config = dict(
    experts_per_token=2,
    router_score='sigmoid',
    init_std_router=0.0216,
)
Below are experts of layer 8 (counted from 0) of a mixture-of-experts language model. Rows are named router (the router's row for the expert), gate (a neuron's input weights, with its number), up (a neuron's input weights, with its number) and show model dimensions 0-63. Each number is 128 + 32 x the weight over its row's rms, rounded and kept within 0 to 255. Numbers have three digits each.
Before each expert's rows: a language model's description of what the expert responds to. This comes from a sample of Wikipedia text that the model never trained on.

# expert 14
Description: Arabic and South Asian names. Pieces of Arabic, Turkic, Persian and Indian names and places, such as Az-erbaijan, Abd, Abu, Bahraini, Hamid, Chinnarasu.
router:082231116128097122129170117156135109122133122177138131102151071143140103145129169137150116131126089115094092162124182117149096079129041178116124143115173092203098138169102122137117122127144112
gate0:122103161098135110103138133133113164070165103140149127130104153167165144132087178075119135149115125112100114069143111148101099068142126175111122104126146163126049070120153195110146101117123111
up0:197157158144177125147103134174127106103109172075107122061156096086082108163077153108134139157116123125150098143137124131164116167114239157119187118112130187142160138091141142136122158133125094
gate1:194127099126081081110111058128165137098086152120166121176147096146091078151110100125124094145041097116158134121147176058119087145153147154155096151101187185106080155099117122157148117125144120
up1:140106122119132114176162110100129127068115157115164086121045132165086126079088163159165135148157142135168107183121111152148125095134130109187124106068120103160105149145140080054148112126100135
gate2:110155094121099080198125080143135183127149129092113120165100113118113088121113098134153092094123085117145112194101173121088141118152147114113151172180074123140107083115144128091155101109125106
up2:154088141198152124111130119146126134159180153118123149134141184193125135070105133163143160150113174149124161162159159149157147124146070151158041164068099117073094110153129079132149110149110125
gate3:139109132157120112146133112136135130099120116101128174171105131195057132163078115078124195149144121154128166157090074181141092081095167063109107073110203130105146172147160093087123094093135128
up3:214105128144102062125115112126089152166156096079135140133125171109104130135132042096146136080182132161204176162112077213183131166127142101103095121106115174165158150129111123129198110086119137
gate4:127149143075130190113161055142100137059122116137123176123153112088151080092140167154187124128085109159074128125135104106144164106075134157145128155116137100126099100156165176110160091093115111
up4:162097118121088088185177146146138104130088135099142075147150107133145173165137024160138162091073173129181147106133147151133120145175119164050132148142100143122118039093114102126091146117137105
gate5:038123105100125123118128185115103115143103151080173174148135169129169163149135160132143101109142117170158132180080127140180138159154154125113103107201133076185162084088148157120111130111137069
up5:053039062154155118180123127169118147121108118075170104151119103164152127187148154154146134129133133193139145128054174135141087120166126134101159108117092129152148102099111142114120145142128104
gate6:148174117202172126202209165162186146049099146130115131103145138216136135138135099118121151128095072081117168113166139123097170109163181156147150090154144155149131148169164107134137104165155122
up6:111146154079159178123110120150101119099134078139107207152047103109201123136151106061052087192091194099121163142101169107115113109117112139123168119148072153152130090148142192115134126152141160
gate7:125133113145135113169127154110118108179112112162160116105129125132129158213098064169143154125109174168092111111096094154131168077095095129124175103147105145124086154112094109155142076146134147
up7:195189200158134130129132132172135125216154095157116124096075090140156122117150109122135123120112140069124111130104159199126201050103117199127085140127077106122101175186151170092153100147119128
gate8:160162092153116134098112120147086066097099123131104119102141172158120116120118108151155111179115187084085167190104134067124100159140127146107158103113151107101131125084144036115170127139171081
up8:148092089138152144112176070143107083106156137102141192178107089100080104166128111164147133113086126127130106142080130113136112107076129111138106088114102086091153114141127137086136094116137109
gate9:131091107149136113217169145091135082128130086113153093164135153181205159169062097149053125177120091080161145117142049124094142085133118088085122106101123149168112127109152112123126120126156132
up9:152116198121137123137150155121113186128114131115120176154103096109125155140154100139105130109106077102188181126189128132144110093178124132152105133143115124115147130144113121182164153109117121
gate10:191116074092090145144086113106097110164104124119058239144182128112114102106137160104214139130121093165125150141115132169112121052187138098129166082143159127101162116157123142141151079060130151
up10:120131145160134091144157111117135082054165096168129147135120146151140084089075118136158148133104129144109170210170065126128130114114106089133153113067207095010116122072182089164141129135124127
gate11:127098117130139128165141112073137165173132116132182119162158165176107119133146134107105112089158146119114152100221135065135130173103139125134184097127141070183160175138167117123182123149121171
up11:141109118137157148132213157099192115132136148137099148137164100150119107087130099071123132130129104165134114130110114157199141142107097173130121143162141220132156178148092121112077138097160110
gate12:045052165086107069126157125144156119210123170134155144148138143146134168124115091162098070102121108148141049168117130081159131113118066088145136125100076177124141164128126057158135115114127166
up12:119163120144166091098066131186142109133109166116078120093156141109113141133080149131121153129113100137145055091146164099162120126168149061136103137146161133106126086100136094153162123141070111
gate13:104140118093145132116102106156179111088175131107080163145124174134103132123161107135151123163096103136167151156087131119173116115119146159114111126088160075113104128112133122141156141100097101
up13:121112120126107133078126131157130084128148087145208106196219165081128128121174189186118121099148125159133226115106123135147140132103120127134139121092109084104062084079141105128142146170113176
gate14:132142136098142206153098164156139145179149065126158062166116159122171118130158115125170083112184211154139137134134151085134188142063103157113098155113107159061170100095106173113131153129089166
up14:139147153069102093105124034184123089119143104132154134160083100156144153182088179149092148155182093086151115157069084155129153122124090134112122168142168076104110131119112166125151063125167109
gate15:096152121109126119115174108137139134120110093133127068125094112070136170195131131115124152127182120161134133135143096184121078136069098131134114164114177170157173115147136158176074119132116092
up15:175185109144117100125165130105166078110140164079115053131110213091153147044227162137093134156127135114142129075157096100114138146104121169087112173128159079119148134173108110124092099131154141
gate16:143141133174129175153116092116115071187102082150132109133162162153109113113106164153130108123167156119169111137159083146119187089162144092094127119076167142095141164122151138183147168090104109
up16:100178187182162127159129107162134112114115144147115079151182146142127118123116182164062164055187196150179156150158145124112144146118129137136101053119102189122111165109172148141110105076087141
gate17:119108100081121143127121098109162097112098152145175103089147169096105142155096159121133100135109188077077139115114182111144100159113092142096160084134152136140133177137128158123154124142130167
up17:119075109185108045127175113107170147075070112096075157125094159114139175178152134175094111102142160154109069116133103143098108180133157136153117112076161118064132143141158133153126151132159093
gate18:138163141136158096120128083172144104099138141108117128069104138152126145139178097186123129085133107130075206121158183124152173056138132138146172149118137117127063074145159126093068126111130150
up18:127119111115155117152124125112162130138159103107117162130155156188153161117172145138135115069082154107116181121191123144098136128119150091137136153107139130071132145183130097118102136072135158
gate19:159132154127133168104134114146166179130076113130058161138138141099139141096152181181095147132163235171148114109120161111128129075180150129090127117205144100136166163128153096149164115183128136
up19:157109128155149136041153203142174104161120111123065143156161195151122161134180108136071075104131123136124084137156145072149168174173115172138155081195070093117102097140121100221139131138104129
gate20:124131135162052184112141130151106138092113096145120130110147166154121130100152098155093111117114173137132113197091101063140089084193113207089138128112124098104113165134180082126084162170130094
up20:143135065149197101133115110129124085126139140126099094185125148122204120158119155123164117118181142131149132164089091104164209114170162156157094146113211135163151118134071169137171101114124224
gate21:163095110128122127099155164084122115199130102155134129141124136120092110045156108170135116150144192151134137110133082106138146138096174152080050123184146109129129123092159130153116099179143104
up21:068190132138183085102096128152138098071175103098082084130089056080103127147130160167120180160096105113147127108132114096134132116089140120174126118060137104110095125188133160142110069052073079
gate22:093132136098147119126122093142127134148108111142120126125171136134193151160134131174147117146115125112156110083160098156117199148133070077079170118095117137112077133160152085127065162171139110
up22:135165182090074113163164083103077167111129136115164097084121086143165173144130096170182107173108131154126109091175149138125137087133105135140158161103083160108093147123144171118139154179074052
gate23:164132068110118153086183105160157184128108076153149139162097095143132057148121084116132124163102127128088181118146101093084111136126213134124122132121201204165109132112137133067136116130108143
up23:120159158097107129147072111126123155114181139070083140131110078149127116106122165092103136161151111109076129035136089105158154103168158129105126127103117084139177158146152117148150152126100048
gate24:118111140085140081162167140191121128063113164087124148063124100145111064154109175064161157095060114121127138114119127128157093092108129097188122179127116173131129120098173121129139121058136123
up24:105151137084120130146159090100132171059139085080159124110106133098125143128101195110127094146137131177115132131133092150105091120059128085183153134161160188056172170097154103095171059138171121
gate25:177112134065145082129122193089101108143132102072099074163111084144132130118122100183107219113085131147111123121136148112124062160177083112161128108120116116147072126153100128123153125151151107
up25:217179131094154114096085146116110114153161086099129096102088127165147090125111154119125154154111088074099129087145119084112109161123054112103120145152119145192136090188129130075131187129145119
gate26:172135108166127096129123158141133130116103120149178089162068098140095160128137120142116132129158126122063141202114106146119163122072089148109154109116162116134062147127178091194129180170164121
up26:152060127120166155145075126111134111131144183155101086131088135124134122159097109114148125134114187066116172183176118147115127143128147160163156135134141166177133155151119099149157052137108132
gate27:070159119140149154137120138142131096148122146098142172150159167121132182142144144107142174145175129104090152199089168152158139120128108135135130155077165167067169110154127072101166088111160176
up27:055091141131136146143075157150114082153147115129127104093145151118095089114139129066117169104150194070046091112098139052107145136119181165158054131111154109122166133186127149170145147129106133
gate28:110140154118168106151160195124140138135154139120177145108086204128126144120170108138122051149165109096110129123107125145150106086104115150103144171097171100115144083113132170126162091152184150
up28:077191157136163114124106095157117161137112141104156179124155114172170164138179169081137163132092174106138115104117097166147161164133137128151138123066126125102095125127124128133134131153119122
gate29:086197156096078171069157126118186139101102127136109126163124060105144137169109164100088093136145130117168122081158155169128125146137156117085146140099112134137075156082109098128123164104124104
up29:133191153097123110129073166115175174117124110180144103145157059129121124163131096075120152133094104114168078084104117171146075161110129095140139123158100092154150117133159122121155171109107130
gate30:133115183184161196196108116136100106157126094144137113144109129148122137099113166158123107080127159140145160131128114125147234151145115124057144137093140102101155127104133113048136128130159165
up30:124112144141141128157104144086158118121106111154105094140146175128112148126159110073145121075145069132093172140174086111104174145105104131116128132170156096134128121126152127070160126079142153
gate31:134169086127159090132066151123118136073123176075134143168097102128122112159138130158084135128141130074108098166191094128138068165141128141119142146075105127122171113151129170141163118107135117
up31:140151081091146145099096131142161098110143186139142117124138142132117195172097139167140055209109039131146127152129118121141150163156124111143080120112118086164146089094190087163175124067128166
gate32:123203165082145165071110095184109127094084133178156102090161114089177132134120158173142191133142117150085077109216109140126109100161128121111124151082200109189112154154132156094075134103120109
up32:117165117129094111159132148143088127150090124120143087150128131047155192137092076140152123156103159136197106104092105143131104245149127091140212085155115149115147156093140122113123078132126129

# expert 28
Description: Name and surname pieces. Capital initial letters and following pieces of surnames and proper names, such as Zabel, Wise, Goodbehear, Sauter, Roll.
router:089173145181155209218157158135170153164109102110098092115166098150101115120102092154155153140146166142086100043122178080167159154092135145118084116172056142157113152148092161120147108158138185
gate0:085124016134140074122173164140128128097121168176145141100099150140107126098116114132079065136100131107122131125094137150113160083115179120106069128177127178154101176112127117124111061119127186
up0:129146116150147180060143130126120158154142119112144097168167055110151158155133030115104129118155200125173050141110142112084080094146117090162123106112208047117118134132080094126154115086112131
gate1:164072130164195148153112152149094150164118183101169121100103142095176129117162168047127139053099082095141101109142142112111166112114116141153148129069081149100086151153065119168131168155108132
up1:133105131185196141116125159141160117140126137085101077186120162133207157144077061082147110109134121154153118106100105131133102098093164146102111126099091120112082102145062125120088191173144139
gate2:198151182155157122157142130163183082102112112127170106144092079173089103138116129088156135116149134168156109066084145115147150185132161200159143140111076118184170145152060142134123092131115121
up2:093126131064041158130097130100134151162139157133120161148071145102154154135180083102075167181114156061098116171112140088118147051126137166101110064111120129124085182128196173135129125144089172
gate3:112107147118171161106139187174160107178170161066152122154125102105144113163154122096114126109121115161090075145127154078170177099113107154047136115130163138134100108160168101154158148155077108
up3:107090077130165177117082121151141089127136102105090145173121106129102167111172134160097065157127118143160093074143142089174085114129081101156130090158138124138140143160191136159138147148142153
gate4:125104131151132121079091124158102191107105148211098059054089164095090113123049060077121106158135162122093110108074095116127130131148121160089103146091107136154105119157166148080121138131134019
up4:168074134140131067108158104165181122129183165157181079183139122204063148133166112137084112120119092147108142099112115122128168132128161090168085118138159166093094106100096122170157125154128115
gate5:173141097141095131158095220103183092140166092146120128164168083069126139092123181190075113094089119147159111072163109102122131182139151150146171067122088078150145056095148088130165157111170071
up5:116122112160075123061086170079174084096081039148063105105098125146137124112150149124141134088138107121134115103158106087140117124132131131116126111091106084132109025177153120113133131138122116
gate6:094104098109121111141135135174128134110144119130107164135135169150161087107162129159156091097109162139137066158112087189188152049110182124144094120196056139130158109134103083115116132091121176
up6:184079070116123135184168124128119106087193135180125149115087094112140155144087057100142124140169091145115162133096129125151172181171096147113077129145153069142094077127122114103129163138114104
gate7:154137110179097092174107102133152118144160186080058151111166116111112086142120083126104172142145165107166150111103079073120134136151146064063116202095129111140099112073121159112185133141097178
up7:115099139129129116104107147104114112136158108142074114161138150131067160129218127168109156139188108105134071127132186147088147121124128151178086181140129148148134112157152157152136120174143167
gate8:148128145109085142182124133150138164193119128122153198084129199146104121149142133088159168141161094131137172167096132169148124136130142137058082118131135148080134104167186142151127118150091138
up8:148093150104122123105156154146104218088141126125114127154122136180085127130138141102132204145123114164102133096179142112110074142145105143182130169155140152102151096129232052136203119107085178
gate9:174110160122140139133107142210108154111144085110078122135119086195166093153098082113149124133149131199093134118156118126092181119087184132144189093145064165123127204140110145170144105089143107
up9:163182150152097104165094118153116124147097183063045138180135091179112120160068110126134089122158128100112113079142159114156145108096160147159205087138075136126146145106097159114099130104081097
gate10:163160155127106192146186154158127122078139139066084129221085096137111079132099150130048180090139040108104061085132132137104182166064161152105111182125154090109121148089154170122122111172180113
up10:099146090082165147105133135046117141154119136136137109128118116106132138120151105112165087121166144170162160143120140166141118119114070121128150088114133124104173136137066145089117109166092130
gate11:125172101177138122143097127174176150137134102120117190085141169082134146139196135035246133134142138122190158120164117098131055099181099083187131134181135146121159134106110105165076180145119067
up11:097122086140090097191165125098102088050122143097111147118130100176104103157067109112060114157124145149108139135140119136199190103137074120102159154128113093146094129138179112119156105129139206
gate12:149168106105153171150082058138084170101126133072134136068113107153138119171133102096121111069148105128119094172115095088084125090156214128119143122153138170133178174146114116115169081151146172
up12:141133117065179105121105125071150056138134115116077155073102179070095110137137136107140146098123106117104108145132154112144084138117152160116201121089153150063123166143101161146175120152155123
gate13:138150124176148138100103148104182070124114129176159135152108151156161127161120103178118130124130168084096162129115142115140128142116167196135165093079189123087142134112108117099126175062110125
up13:110115065135123098180134146134136210088129129151127122101163116117130112143173112155129119186192116137122152122126136146114116146121137129147153110080128079091073117149118073158041115110128055
gate14:195141099096131114135124150168176165148129172141107098156108181151118073103104159124138170109124158127135047112176131170083145153196116140135111088117075118125171120136087147163131077163204124
up14:082111152104115139185135120128132089117143150159197101180136138093138056140116113134135118168125093165098128170193112118108112156130077222124115210112126122126153163138139098142121156195140129
gate15:112097084105082115146097086091118147113143122112089120163111133177084128074092105163148157163117185122174148142194131112128139130025100073109130107132127171126189106161117119148115130134154161
up15:120127162128083166110125183118154163108149128113119171098113109127113139124160172119106151102088101178085114125103142090134124153109186121123117124130093158152119107164195124052126068157149098
gate16:139148142095100162140127110038126171200099107093104146128149134099112124148125089150066140107160150120112127152116119123166099150114125132131139089132042200081149124084071122148127134069057127
up16:067090087205156085155149164179169126108165122146149154105094161149104093132123149093169145198132114132133128113185118128128075199165079056097110097141103111163114068152124149141099167109119135
gate17:095138172117075082193105057169158146100074111146085122118114153164209145141085077116135129126225139124141102109127156117162138107135058165125093149127133102115117092114073092149126164131074102
up17:108114135075136159099142143139136100131186093123152127146086129103126130153086073146164189145168184131112133081127075132126146123149101144137151076116107188149169122149154114139158176126122119
gate18:136168103114097126169128144155114189098050113120124151070169127115100107183143051123135161126132135058086164109177110159130142125099210089156143085147105069164130155181121133125136148133109122
up18:177147150071129138230074175128097068139127138146200132118053160114123129172132112141172157082130148133139186180088098185103080169178103148139122074168078071115129167125138155113160148134125122
gate19:122122106097162124120097176191146119134088126126186170132077137130146136158085092118196089099095151096098092107192160107113117095158119163091011164099087094122154153150189137170141140107101078
up19:064087191116135103180142149161112152107078115135176154085172132112081137149148212120053151162152152128132139156099133109104099126127140115161220118072107121156087158113123198138150181140159130
gate20:195084108082118107163174059107165148134077197086114130147049134143096085079154115155170145100066168103118138129156177133151136122070157174116076123155107091148168176192141158127105088157121186
up20:126120123146066152157132124114137118125134116098149087158179106160131116143081117116131123125156156104102100108077102146143121137084121097117119068147093108113099181102160143146193128142153136
gate21:146143132157151143120113087188177133162197148152080153075107148130102124105158135106100096165175221099131128124076140077114121122117105129122106199140109136075158107157147096132113146104160121
up21:155133103166111118093147179102076142134160123143185066142158103173180122117165092156138145085127156126138115080108129125203139120127094201100160071118103095181150177191121192150129047095128111
gate22:132192135081146112088125166129159121138147151137113135148111125180130097137084093156129141150093166164158151072181112170101175160119157181152089142136123066103084089151182116195096143179123107
up22:142147110132156097121134108122161173062112165107134163090105185125133118123130167080131134114125116107061129164124141103125158129141113117120146173089083161133087122096097146103150090108110175
gate23:090131159141115183124132087141158149210089182134131112065140135109088111185091054115140074120083144184134115121132123119170143141105146106167122177105068111096127150048115181089137134117162144
up23:130188092104100147081132114119065024150129121112154077136092059147064125123150143143168128123098123092165136131096105160114079090098189145110170112150128134158093152145072104169092170129099109
gate24:152144166117137124116136112117116112155113149158102108110159126113109155116154100156141115124140124112096124201184085126112124055120079162165134088142134154094146150128107114158189050179096117
up24:094096157128131176086104165095191157207142167106110138063089095136037198120159151087160123149160086148139138144086054122080141079126111116116171143198189148084100193115159116169124127189091108
gate25:124123112101074081181166131041170123130096105141105118131159141141106148087172118155110115109080159080101131147162136109152166123093111134076134074156182151147107147093135105159114136129096104
up25:137128117115080162154096112111106097149108133141097171069112054184127159127182112140147156116118167117150163096172121132101125179135176140113093157110205192150166150216160121146157153188167108
gate26:125126089171147181108138118107067084146123092139156148136111079123148133034163108121148097077163136122152060215125149165147107089120120133135131127097138159141131117111094121115161134148151149
up26:123142099099150187073099077112121113173041135095121161103114149119112123145137115131126146143082122135105180134137190151158091134125153096105103078135136095082148113100083121146134087173144121
gate27:132178102125112090176109099141126123166086062140133144203148085155149170077122150110148129167149123194090100162176165060113140135131139156157155102031152186090147133092157128126174134109114135
up27:114150145104049150115134220127186143126086120142113168162126111121125177096067097114129077121087118075172106098126114176155104118109134212097067155128152128141146098091091196114160130156108160
gate28:128143148205141200095103145107086140169139126094139135143159114111119128097150186143157190108180150107123108087086179127162068075066117170097109058102165164134094139138147160163149083102101132
up28:096140102121143135096085126138143057115139120122158117095113125151170165125092096099184120109121114141108065143147097081119214136138098119132069153120089142091167107155080064184128163143134133
gate29:107131121173145111152082087139148122093116184158078071112139219126166125175075089113132170131178131091119114155094126065127148146154160129170097195089142107134144186097092100158157119143091155
up29:060144136198144125052052189168137157069137145141130103085097090086137239158161116131207154104141143150122065119091153116178131096119159129141137136125105143188141097163100098144152116109147106
gate30:102156113116169131111156093136105131164148084175097172115176126106132177112111162151118131198139172113148174203123132154118174078152119119084200154169166132114128133136091113059090246119116123
up30:121144159129097114151118154097081148168161183144129182101073100057209136134182143181143171180143058137139085133126117145068129095128134144160074140105126148093104108152087062103138108180133129
gate31:118197182123195099101080087116135153128109150130148110135053145069143090119149162124128155145103160169148172106126165134108153093085119127168055098079127059112085126075122175119162144079118135
up31:144095116101174086142132150142142117123192094097078175107175055112063183111144113104180164192095071078121152149180127221121104152135145097075144131166140092101081108081187089154082152171189187
gate32:078122102094155189129138134098098088120103126096171165179126180115090151126164133089189110153131101171087082113113164105158117157118176111102116144136119184146108138184098083125135182092096091
up32:149115119112112116061135172165110167177144150160172128097144119079158136127084066161115142162083117084188129094116140162163059121198126139166106133134107188105113118143113152106117167096069094

# expert 18
Description: Name endings. Final pieces of place names and surnames, such as -burg, -ford, -ville, -ić, -ski, as in Freiburg and Coleraine.
router:140158128144085139124204080144091084154137110087143131087128117167140102186162134170158076149172098081142096073110147119143129147099130064103128116133142103133117144146115079110125065183136149
gate0:130166137148075124145133133145129168171055132193108102120097126148153099158130091115092110114148107094115112104136137106092119144108168140119150089145162092122099164123151110129088130160127122
up0:090167100140078163154087079141113157120136158136134150129115104169100120155148122203081101125132177101105143100110067091079138077127153108144168131119156103082154234150166128073133123164126142
gate1:200130118105097169141080068111109180057150122113166097067205148152099135128135115167134132148147141132177114132168109143124107141124096158138162179124091134116168097139141082111098101168159118
up1:161127069142128151119092149141075159101138187100166131146127177137117157136124117113115111123155131075158089133128152082116119185092106120125156066153081161104190156178128124079125124190121109
gate2:162163107172195174153101100180109153141146097168166084146124175089111113052128104144172151120156103155089058102135056118101125152178141209054108123146108110144158154192146133114138106146151114
up2:127130121130153136133105081133154128134177101142115060126110124113114138025145117114121178121163157133132127124174067145091124152171175158119123077184072097189143191179158107104193099140137104
gate3:097214155109119128133135093091104158132142153151194123138149174125127096135135149085136096162177112085098162109152072090155130132135115171144135186196088170113151103156172114127125107197133172
up3:122149135194186136115137150112142189210174150100146175094081137070086136149169155124103095117094161110137128110172129128120113197149163132125139129068136102145204137123075126167120170134156108
gate4:176106134131079108101119148172108119089139135134107173160163106145134150122153109132094136119090115149121163120121106128098123116083127164127134193083115111081114151111086157169149103171104083
up4:132166134147143144143128090088149068100096088086143134113134126115080084157089099120115157192107111104135109048137114106127080182140142113111106164143124115085164158148150106149075110179144141
gate5:188177114151137090168162170196132114169089149075089087138139142103131126141121093141092103145107136087137098096105163094087104120129083130073070156184133235050131158126122127163146147167126109
up5:097121138169162121156158146121104129094095103109162125133111157080092164099131136137102122118190167114117112103105126107108109118178064145097127185138079158046133148134096161157094131149141126
gate6:156178116110116133130083190116135120183179106182103143143137173122142109091130165158111086172157129172108155134164131091135092154125158056128126134169079153190139116131111161158115140136117104
up6:176185114127080088145134083107058097112169140165195106112104145150142106150120149182161112134172170118095138163183111110038102087090117074122166117193115072160161133109142155144106102169126132
gate7:118129154141150166121060124111182150177078105095145129100172165140125154118052095117089106154127160163129084087182085121141086113171117200136133140089119107200153135075117137138119114097154122
up7:142069134141148103070092153072132082098129118132137089139108126046120113121142076111082104148109110168175153126087089147093116123068155110108152184052147114118147110132096133128144117137175143
gate8:098094123119085110155102169149123169148100118112128114127147141127116160135117115131119132084185139123117094113011115153124098128134132123088100079171095153106095131182126141180106175120084179
up8:187186129151129099106106196139118142041122049069082136114125098140126128115147126128134097130132096082173136147151132154114143127114110109153151175110101086137146120097106103109120137147130039
gate9:083147123166119163099129120094106129125123151190163132111058064066133097085175143082097172138132147133159094177156169090129110112142158168099142059076117109135084178162154110160130125161168131
up9:100110161167071134175026094146091150110128078100089192121134093170123189121101107138116121148093144117115159113140126135143163123183135128108141090173159142118127151088134120105179126192086121
gate10:179174140127124113069064108130149167145206147145110130155158114104118146143085186156120057093035095121133071131115157152089162086151103098145115175087148102129115127140101131150100106121155065
up10:091143107096145106126106151157097169126112145088119132096073161161120124146143158121121124154111103128193175135157115084154095114109138119128170186141156149161134080049093138132142173143125138
gate11:078135171153136129100159114167102129113113159170144140084129143095109176116204141135150139132088124138132098116145157150116136098089094061129141135108105137123081126178135104129126119115143156
up11:133132122202103069105134146077167113104137129169124130123142031119112147071102101151156063070113146108164115166151088177158128107107167202161074102169167156093171163140166106159176108122071100
gate12:101168115065135164157103086121152122158076158091095138177117153200085073118088108145126152114131135145104126151141105119115151116129146092128181058108122139074124052102130084164130076104143116
up12:117191127122122166128161111091126105093073143109125126091132147156185100143098137089151200108123098141102157089177131114096127144130086086146137139099157155083146066185126157203101117125164113
gate13:101103181117128098171100071139104125081127114074140191125196160138127161071105085149176080123147129139150145101089188073124178098146140148045095124059139102171118116134093132123137123168056148
up13:092156138108134167089146185109172102157151112095098160134108148153138130155184149089165101138124157150159112075105133104189160122108158107119123169135216176104104125103110116127087095134067157
gate14:055088094116102123125187143161093105074119190163095123150135110080067189150146129139090140128158080125111124103128172112124116172109116072166162112125070117176106097137135152102136106115087074
up14:168136165099120082081117170140218124079138119098190146128121149116130116141123101109100044111129106167099114131105128148151147105149163132166097138120128119174195148115094110188150140133131149
gate15:091175103116147154177146100140106121162155182131126163122136148110090131120151132163107165142111144153104170116221120101118098138144150140085131114112158106091143114121086173078100101166122106
up15:146107142092163130149158098053135079192137135154098138148087131090114093145092144136097151171126095135187129179098199130139191141133115098122119168109118151127125188122099178142085142165195162
gate16:120036128073198101149133129139196105145144173140095094206154121120137128121130096103139161136110140130108069096101132116162138141130143125132082109124130107103090063116095154093100133060131141
up16:144092050096101098127109102160148135134146070144130138105171187120134157155163154147099162110145126136206088132084089164155115129121098143071178126171152145093172131116091120128165142092112157
gate17:145091119154144161147108121075127104126146089053114170168161137131170111148105142105200134181117092138169085137102140144100185097169149054130091168104118124153118175093117171149123122110149118
up17:129149081144115089205116113113158108159105101134146179148162097066159169142108128109142099132080105113131129137100132140150162198159140085116133138148207133133137116130133107140186075173114146
gate18:125124111165000078149083109121090164128082150083139138132200147119158137164117122120192040121087206116118155195117121094180156066158236116149146232116145136189144130077170129083173205072113139
up18:123128156175114146141177122149106115199112098108090194135105064208142126162175121174106094131105125111132064147112135136127121125134127162134092227132143117110136136152082122082128172177085117
gate19:101084102125139144108162210133111133102093133060083162130090079146174120132133093102140132126188098167127104122198129175122139120116125130150126083116176132138169054107070127158138157172131113
up19:111113127130126137117117097153128134135142103137123065103157133113144045160113151093133109127086144102094069053137142152137133165130231133148169077123090110123100113145142132120128132079141117
gate20:159094102107138142146150182110161084148079157095134203170131177124096112157087099170154102151076094178186173092114168096143118153121122152115098135145191147150093074194130075110088116148145097
up20:119084106172110194120129143196174138107095140157140083112141142127140080088088104081145114077164068119150155113156116152179125124142151092176134168141114130180102098128137199090153137070126148
gate21:084126180101145147114149125120163102135079167107177094087097090053158164157190098136125078123153073166153139132153142192165107083106109170075119120131095130161045101140184141100148162153196068
up21:167161147145080127090132119122145121142145114073148128177064058120191085121180120140152189156140100119136180119125068097150122181148106157088136175092102138148084091168095188139153143139104101
gate22:140159155165118086168128143147096096130087221134138092129092051126118121159160111155154156136176143167164167150180123105171097135115146068101116103176119151191166139145120110116121107143071137
up22:097095125082136100112058080104164174108127089097074095143128083103123160152109096125117162092103138156147081018109123187175169157107165162151103109124084116151102164138147136164095109138118076
gate23:161159152176160054088132140141164171095153105101195163123111081143163171101088154154149216190107130089159140109122149132113141122130119130138102134091032138080118085181107108099087171176102121
up23:125122144141112076135119084120159118142080139093130093145155101135144044157127091145118116109143136117190130132104156092148117114156125128084116146076102124106118072112151087095096127134134052
gate24:105132097128134149162132182150079090179146191086165134096103167064090092124094126087233168126123131135128103152136150144190177089071102074100135117046137134160142165177154098087109153197166163
up24:124100159122118130182108094176176148131074083128174140089194126114114141151155134136147093128084181112189126105157126150082110161137161116112097136140072123066091176120091143120124142122137061
gate25:139104062117052164129181126091141133118151117150115155172110086126117209102164112180126097124105135100137144107148098117097142112138117106066081123126115155165109134159180092180038137156128196
up25:158099132115115113097161098153156056191148164132122121146120090157207176166152151192086161138175146155090122214125118077127104129112125139130173168137164180130144174153110102124144120086099153
gate26:124188082142137132100120074122121159034105136107119090114196107082131142120114105152123130194100105129095128153114131163065082112110129133145121108062137075215133148106083088115095169148167095
up26:120139146177135121083050118141098118146087142083059143132152115125126140133114094140095139144114093105180112109083105158131145141103137094144154090131097140203077121157109130123077162125199130
gate27:048172167105124141122123114125116120101097165143099065115134104155115119116163171158077098111148125122090163128087098085125192106156112182095126189112186147124092117080107128133117114171118136
up27:123119110109123160100150168088179136147050149132154125081136193111113154145045126182129103167123107104135184127181077194111075128168145118115156104167062129137139112130136138203115123162127114
gate28:149199074134153107124098093121084140101139188073104183139171090103135155133177139115119134085083115140124178070102107114138144087151102149141118094092122122109092085041068145132154141124173141
up28:148110177095138104106085155161169103128160063131133133113105148101183119158100095111152132200175065143142042151144112093125120188111106173116137148146065115169119168193153119113126185153115116
gate29:137090096096119162132162130128176138106124118117172081172123165138116143102121116144117152123175130183177116069061065141166105133099151133179097097138112184223145102123086131137120119124142166
up29:133153121150124123073140139143180127096146162059145124108131090134117125110112115114187142145096139150145121112142187156144141117142117132045118089168119111059129124138117127176138171118088098
gate30:111111142181184159136143115114130069161115129107095198130078212038141136093191077088187105115141149148132119096058141179152169134110155133170147129186201102143077131149124118123120107137108186
up30:153114122127136096185130118114134113128173101153146136129179155119146126153054120121119088104121079110158145099086106110156123091104098138095105150102117144090137144142125051106082094094128095
gate31:167170103081123141183121126175134128093164194106067164146138128096131148110093036143075157152128150079079203111160147152126129171134105111132146182108108074113117088130143117125043098164125113
up31:084088132085105119162062132099115160191147177135104140101081080149169126123137117143100122135113185064138111106138157131117137203153149078082117113135144106113116170096117164168058140173149175
gate32:082116134082152064135131063091127109113159124091116101066105103222109157121059110085072087120093135144088127064129104120133159157130092145127109113105174119107113046112145104159108119154131161
up32:123117147171141096106183143119144105134139094155126085116112141142110164151062194095103124076121146121101153078146094102102180101153154125194090085129105126168119127168141163135143131161120121